From a checkpoint of a small mixture-of-experts model trained on Wikipedia.
Training: a variant of Muon for the experts, 404M tokens, 3084 steps.
Below are experts of layer 6 (counted from 0) of a mixture-of-experts language model. Rows are named router (the router's row for the expert) and show model dimensions 128-255. Each number is 500 + 50 x the weight over its row's rms, rounded and kept within 0 to 999. Numbers have three digits each.
After each expert's rows: a language model's description of what the expert responds to; "gets" lists some tokens that make up at least twice as much of what it gets as of all text. This comes from a sample of Wikipedia text that the model never trained on. Tokens count by the router's weight.

# expert 59
router:467385480426466512438504456459475531506498475552516437463535497501437539507514429540572485433388547566537519491416459541495495449601511527573462501505464477419500519473438445518456544546411515524473467530529563581555470509431609566514473475476454483531622488487547587479523573431551475440510499549498469442432489572527528420536587568519537524502461456539481575534442588506472550634564
It responds to: Prepositions. Prepositions after verbs or nouns, chiefly in, on, of, from, at, with, as in established in 1951, plus openers like pro, de.
gets: " in", " on", "la", " In", " de", " of"

# expert 12
router:465428497479438481434535496521467563494473459470453457474471537522522534408461529472528421504475517429543424520517441560566401500534574489568542437523465481477522421521425435489414566545496588552482508471537547496558495506418539526396458549445498573581569470534542490454354445482567488524499492488542496510391544519539538480564487501587562525427494390470496534500464519517434574590540
It responds to: Capital and short word-starts. Word-opening pieces like W, St, No, mo, h at the start of names, headings or list items, such as Wieacker, Style, non-violence.
gets: " W", " st", " P", " St", " No", " D"

# expert 44
router:537405460439406496431522467465451436417504494467539465416544553503430531396432462536583432429482572400512492518471550541471509551547574574478492523493451433415487568477466524474397574519484572589443480498523503561478569539391541516467483462551378532544510487516544543480496532490517569562514393523496531612442440502556492513487450578524523534426496587468460541542499422583491480574471
It responds to: Modifier words after determiners. Adjectives and ordinals after the, his or a, such as new, New, other, second, only, main, plus inner pieces like T'it'le.
gets: "et", "it", " G", " dis", " new", " New"

# expert 36
router:362390487581466533473484502419522539423451385547477419477586608517519469465486481500590482560458415461479486503542454520460575447529552559546536512552516469451529542462504426561493528481490524495447509422481562513535473487409621505376434520396508460549537476563576537469437472448576549562575441579481541510496495497498496516549505520499441520517430439528512511576430526543462521572523
It responds to: Pronouns and he- pieces. Subject pronouns he, she, it and the verbs has and have, plus the word-start he in health, heart, here, and the ending -ing.
gets: " he", " G", "s", " He", "ing", " with"

# expert 22
router:494461496514456512449529500460455480483419509510472454505535527515469557428412487488539474521470559566542519512430471448476464470464560521593584494470553432389539435476438518551494559562424571547541421528547577465549575629426548493432497612497560381473478535526617474447495513460562463515485438472506554539499461465565512480538412532551537492467435479392496444524476482530531561553578
It responds to: Was, been, letter d. Forms of be and past verbs such as was, been, came, were, plus single letters like d, D, R inside names and words.
gets: "d", " was", "th", " is", "D", "F"

# expert 31
router:482435449477541476558564439470569456524502498555479387458539525527440494520510576448516470484492569449534550451523515519479453516629539519567500558484513492518568576501480512455473588573370562475581440483513553499526518472411574537425472573417470482526545464579550493440442564482586478579565469439576537532429404514517490475438466538446538512535456374497445542531484545473438464508477
It responds to: Plural and final suffixes. Word-final pieces that close a noun, mostly plural s, es and ers, plus name endings like -ov and -os, before commas or periods.
gets: "s", "es", "k", "p", "ers", "el"

# expert 9
router:475496482522472492451477405492486587529478487540468400454524456485488555513500541494622442497467541434483451542543484532561496473556494496641513606479486501437542506461438459569537600498429468588394491410490482527576515566426483547470497612480455518438542554512572503438543532476489485550592424555554459544460481515491455477447550482467540426439461449478558610618434470552429518466534
It responds to: Prepositions, be, p-pieces. Short function words like at, be, as, on, up, over, plus the letter p inside words such as Ca+p+itol, stop+p+ed.
gets: "p", " at", " be", " as", " p", " on"

# expert 40
router:420441499520459505529496429471536482466504538399527442509533591568454516525497481482549481493460531532574511506500423516436519466530480566584514556575501425503508531460478447512409481521405476545555436512530463491439520607421493525441498555428476486541478536486603536509493540543485569599442491448575575585438535500573492519527527454601559535544468433504441579528479511528394553591576
It responds to: Sports teams, letter pieces. Sports words such as team, season, Cup, League, club, plus single letters like a, B inside names and acronyms.
gets: "a", " B", "g", "i", "B", " b"

# expert 3
router:457486494469405492419514503475496540445479467417452378439570555531518535470524538465587420471534564487542497517442471553539513420662575547521502519543446502446451493486509483514429507538509515577477417529527539479439415554398608581499412602465433560583456480498495460503496543535511462467556398515544475537371496531564573461427462509618521526544456513497463532538414470492425525530504
It responds to: Capitalized word-initial fragments. Short opening pieces of names and words, often capitalized, like T, Ma, At, Wh+hi, Dat+t+to, Har+t+ford.
gets: "t", " T", "hi", " Ma", "at", "r"

# expert 62
router:474422458566471508442514489442566413479498427547508437494569492563520526536412517469586405500490553487499532465523512455507513393502524521525580467517465547453494487487457482493429562597454553557527561529565514535547496538394576504506412587471475450562540406451550538505432542408545480399435410593548501482526558478575589466442442458491469505462421501502551477592421508502379550487510
It responds to: Auxiliaries and infinitive to. Function words linking to a following verb: to after verbs or adjectives, and was, had, has, would, can, who.
gets: " to", " was", " is", " had", "ly", " has"

# expert 25
router:393429392470391553483548478464513503454440404473517427488572522563451492559476527458465458480395567487475476460490453484533549616458579484467497568543532426484469519475473452520523536499506502559467478525543515534435524512521531569475430568524512554534529461494560509459546461518493472555553477622492438503332491545546421573504487455549508471440467495495444469569490518514483599554581
It responds to: Of and prepositions. Prepositions joining noun phrases, mostly of, also for, with, by, from and against, as in Battle of, array of, Carol II of.
gets: " of", " for", " with", " by", " E", "e"

# expert 14
router:416464523557444493432482442421554403419505482543498509534504531468466493503447510542529491569481510460452577435442449538495507520399577540586489558586490467415464482463433454543463498565448500521458448425550448519499522571446549618450469530423443507544549498611542532467383499451524479506562462474463542518496428515608461476463552529527514469498448552441462587539523417484452473577500
It responds to: Noun suffix completions. Word-final suffix pieces completing nouns and adjectives, such as -ing, -tion, -ity, -ism, -ology, -ular, in descriptive prose.
gets: "ing", "ation", "ment", "'", "ity", "ion"

# expert 33
router:520387499560457499505565490437546452513458466414411452475507561536424542513450496489537399562497487495476444472412496592496534512522581507494456495565448533514490457485519502498435607498436550500583565512569496567414431425455556558449430560462490505548486480538538534484443508512514435467501429552496490547465449479488559524447489539541490527474494478431474527484520534543436462563435
It responds to: Adjective suffixes, nationality words. Adjective-forming word endings like ic, tic, al, ian, plus nationality and status adjectives such as American, British, German, major.
gets: "ic", "il", "al", "ian", "tic", "id"

# expert 15
router:423438451494559486448452498445530491492470472460499433471423574578537525461451569425567473499453505551623474530521512482469484476506505533519561587563472443437510533441492455446525510481519540552549503550592559467428436551480587491444437555488436439602466531576583507530560451461530563536538458584492541520507443532594488514538426563568526491456425479498486500556396474507447514539535
It responds to: y, newlines, spaces. The letter y inside words (tr+y, Happ+y, young), plus line breaks and bare spaces in infobox and list layouts.
gets: "y", "\n", " ", "e", "o", "ry"

# expert 28
router:502407473539445497354571495515525443453458423523475476489544505459543580496446525526594512522438525451542530489500475459511553473560553539600574541465555443511435503446482540524466571576461554516443492491500549476496514557377527563555496548531482537575513422552558479570480520463529479416498412521591537519516486535549487459484458503516560494468487396406463577590479553544374604514550
It responds to: Month names, modals. Month names before day numbers or years, such as October 10, the modals will and would, and letter fragments inside names.
gets: "st", "N", " to", " K", " st", " January"

# expert 38
router:455536471502493595502498545487567451478395449472448445452506592525456470428473575463628553541496581529502479453530460493476475505552529439531455540561456524465501487440544507591488549607440536498558436506589469569490540519435577540450459487466504594538495473568526540486466481480517539517553410480476515558492432588576544523510473473559550406390425431435535532586491459521425575580515
It responds to: Noun endings after stems. Final pieces completing nouns, as in sess'ion', destin'y', mur'der', marri'age', abor'tion', Festiv'al', often followed by of.
gets: "y", "ation", "ment", "ion", "t", "tion"

# expert 61
router:466496467543458504487536539499586451465471365484510475432514474544464532478502578612469479477474582438499533443516552487486481518509617463530599568513471445503526483511536483572462527505472557598421440528603497565506495586463590573469460440573477568483516513559553472503536450421516447508530448528513413564472512543559548485484474549531527453521435440541493506510462463538466571513536
It responds to: Clause commas, time prepositions. Commas after introductory dates or phrases, plus of, for, after, during and when, which open the next phrase, often in biographies.
gets: ",", " of", " for", ".", " by", " after"

# expert 24
router:474445507504426436395448467506575486443568450515445355452599537498464543562461537526538421491430558403504477433426497494417520474540528457514569484519442409459514515455536505506424541536418554568493542422488567458579544498413583565430482455472500559560486544526550535534408487477474469502494461483482472499462506456544521513511574502522498471431505429420396589575471493504444457561559
It responds to: Adverb -ly and first names. The -ly or -ally ending of adverbs, such as largely and drastically, plus given names and name starts like John, George, Bu, Mar.
gets: "ly", " C", " V", " K", "ally", " Ma"

# expert 46
router:445473463537469514451477426441552473485422496528397390463533531459535477471426530498500428513447562408573469600521446599467484492562583536558443593577501500462584449513420463472501579599399503486454450556536513513541507510479554514435492570476484490590502482451546544488493483445571463574520534523467514504502409490611490485553448471507460530482531445492497546533437393515465550537500
It responds to: Spaces and hyphens. Bare space tokens and hyphens or en dashes joining compound words, ranges and ISBN digits, such as military-industrial, Israeli–Palestinian.
gets: " ", "-", "'", "–", "/", "–19"

# expert 60
router:499421632470490540483556442520465500473435483536476425414503572567469497510484548431588531546495529382509481455437497472506499497438550551516497549545405474509524455547471459491432590563454560511443470497571521473552490474474531523485409493458494516591590442527490490508554451489585515502535430543576529533514393484536553477513559520569469531512494428524481490577403466513448497518635
It responds to: L/O/U letter pieces. Capitals and pieces with L, O, U in acronyms, codes and names, like the L in ELMS, the O in H.B.O, U in Upstart, and lo in Conlon.
gets: "le", " O", "lo", " U", "u", "L"

# expert 23
router:455478470511381470415546440462570479537486433436468491465566485515498429590449535499524528498542552465516538502442429533537535453591427499505564512584494544471531458469519475455417520565456494570493473438502505461571508528491508620414459611421456489506516504582604510482434505532537550497578436497563469527546504584522560477513469515488507472555433469437478530549459417573446478594554
It responds to: Numbers and years. Year prefixes 19 and 18 after dates, day numbers, scores and table figures, plus some articles like the.
gets: " 19", " the", " 1", " 18", " 2", " 3"

# expert 47
router:395441488476491502486510497457621609446554480455386479502481475625518468494483583510594404476433479452486471441486541519474610494484588456463518518480441512422515542455536423559566533557408555464459496537484492520514483553416519532464434514469489500562540521584592434483434495432584459521571455545481449566462471561587544519520541563473514509450423449436521539569405465483402414507537
It responds to: Surname and town endings. Final pieces of surnames and place names such as Mot-ley, Hop-son, Wat-son-ville, -shire, -ford, -ton, plus Japanese and English.
gets: "son", "y", "ton", "e", "o", "ley"

# expert 19
router:407416517455392460435539447470509428483477521524465390503493620522559543483469440542581411499413546470490439513519568516440481528541496514499486500482520484438548498463473467527516512442511521484512423515535562563534451499472459521484450526408530507421497472513491499488433563506517408536581451454558476569473478619493517450543495527596470538437458420480408533514400504518456484519499
It responds to: Stems after a, tables. Word stems after a short prefix like a- (a-min, a-im, fe-ma-le) and agent-noun roots like plan, part, author; also decimal points and pipes in tables.
gets: "al", " |", ".", "il", "min", "ad"

# expert 5
router:481428463503463536522525485406542478454489497477502406389509508499425469489549509542544404500464481338573501482510485508476540531463542429452565490496579470406563523514537436472451540526472542474421481573496537486570472582460593550405452564433531528584570499531536524540423446549538385503518456497557488596525444588570610472510523522508522426417427511477524564467381525503414542596538
It responds to: Place-name endings. Final pieces of country, state and place names, and nationality words, such as Fin-land, Bolivi-a, Wachov-ia, United States, New York, German.
gets: "in", "i", "ia", "land", "an", "a"

# expert 17
router:514441421531465532403504488387511487440454433476461464499567478525513541495396522500525450474429492409527506563400457423539439492567554431477533489483497498448494465424486507486422580513389540565508403505481469524511447565437531572462577526466483438465540557482555514471548591486558443537468466513530530586475448583593494514510542521575522493558424539404480522602477410476459420500538
It responds to: Line breaks, verb stems. Newlines in tables and between paragraphs, degree and prime symbols, verb stems like return, provide, allow, and inner pieces such as Mj-el-de.
gets: "\n", "el", "'", "ed", "°", "lo"

# expert 57
router:444511506463471538491516453436592507483515501452482491482611507542499455555367466502459493438468492490528516450521520573502478398513467501498531498533469479436536487412483520495436575557486483567534500473552587538551559514403568529476455537447467479554566460548491543445405508540579434479514437514581472459514433573556563539513485547545519500449443540376472585547425460492436579538547
It responds to: Numbers and copulas. Numbers in tables, scores, catalog and opus numbers, and coordinates, such as 10, 33, 44, plus in, was, is.
gets: " in", " was", " is", " 19", " In", " 2"

# expert 21
router:434460437485389508462560533525479465499459512487478458496578554546555451472491474519546478491529560430535486492484419532539517498553486555595515486452534478436443489495492454626479495496435598483418476529543526522484509523380442529433424557416513449518500446584566485556505519459554467521545478483563482545482612554615548474556437502527577492549476482488461515545463417581430462553565
It responds to: re-, months, dash-ranges. Word-starting re/Re pieces, month names after in or on (May, April, November), and en-dash number ranges like –1, –2.
gets: " re", ".", " Re", "c", " P", "–"

# expert 42
router:444410521530496465589468443470552516511459434485460452503552561517460518532479579465462403472485487502565543403497436582512453522541592496577533498503408437473501451438518437517430541529498524561453441479543433575600601582433528602432449592480483492547537464567556469520470585425557506563560458543538447516420402455544557503433436469535514459513475473485347505536467469502456493560554
It responds to: Capital initials in names. Single capital letters opening a word inside multiword names and titles, like S in Sciences, Squadron, Systems, or an initial E., and plural s.
gets: " S", "s", " C", " B", " F", " P"

# expert 43
router:431482541450475490447452443469540519455452521542441439438587505536464584497534464536552412471511590506464513443553462546472499517508557441449452552463439449372549482528563499463449503562479483488428510546514493519543446454434536479475486601482491606433468433554497478510386464509538409558595438488531413529449507602531494485535581474592558563412466478427435544522461454490476535478515
It responds to: Name-internal word pieces. Middle and end pieces of foreign personal and place names and number fragments, such as it, ha, am, -son, -land, plus the pronoun it.
gets: "ri", "it", "th", "li", "at", "ha"

# expert 55
router:448453455486475464446555522408526490421484462432484444508572499453448474528391475438601483433597555464495591433410546534486507402468512514442422502539482441426462542464479381513521534456490458543472456438551504514456568547431542514486480566479483452553544480589492541483452515422615465474497514505491509584535395505584530526474483485499554511504452426508497597571518420500444566507522
It responds to: Second-syllable word pieces. Second pieces after a prefix or first syllable, such as or in co-or-dinate and Ge-or-gina, ur in La-ur-ence, and fer, n, b.
gets: "or", "n", "ar", "ri", "ur", "en"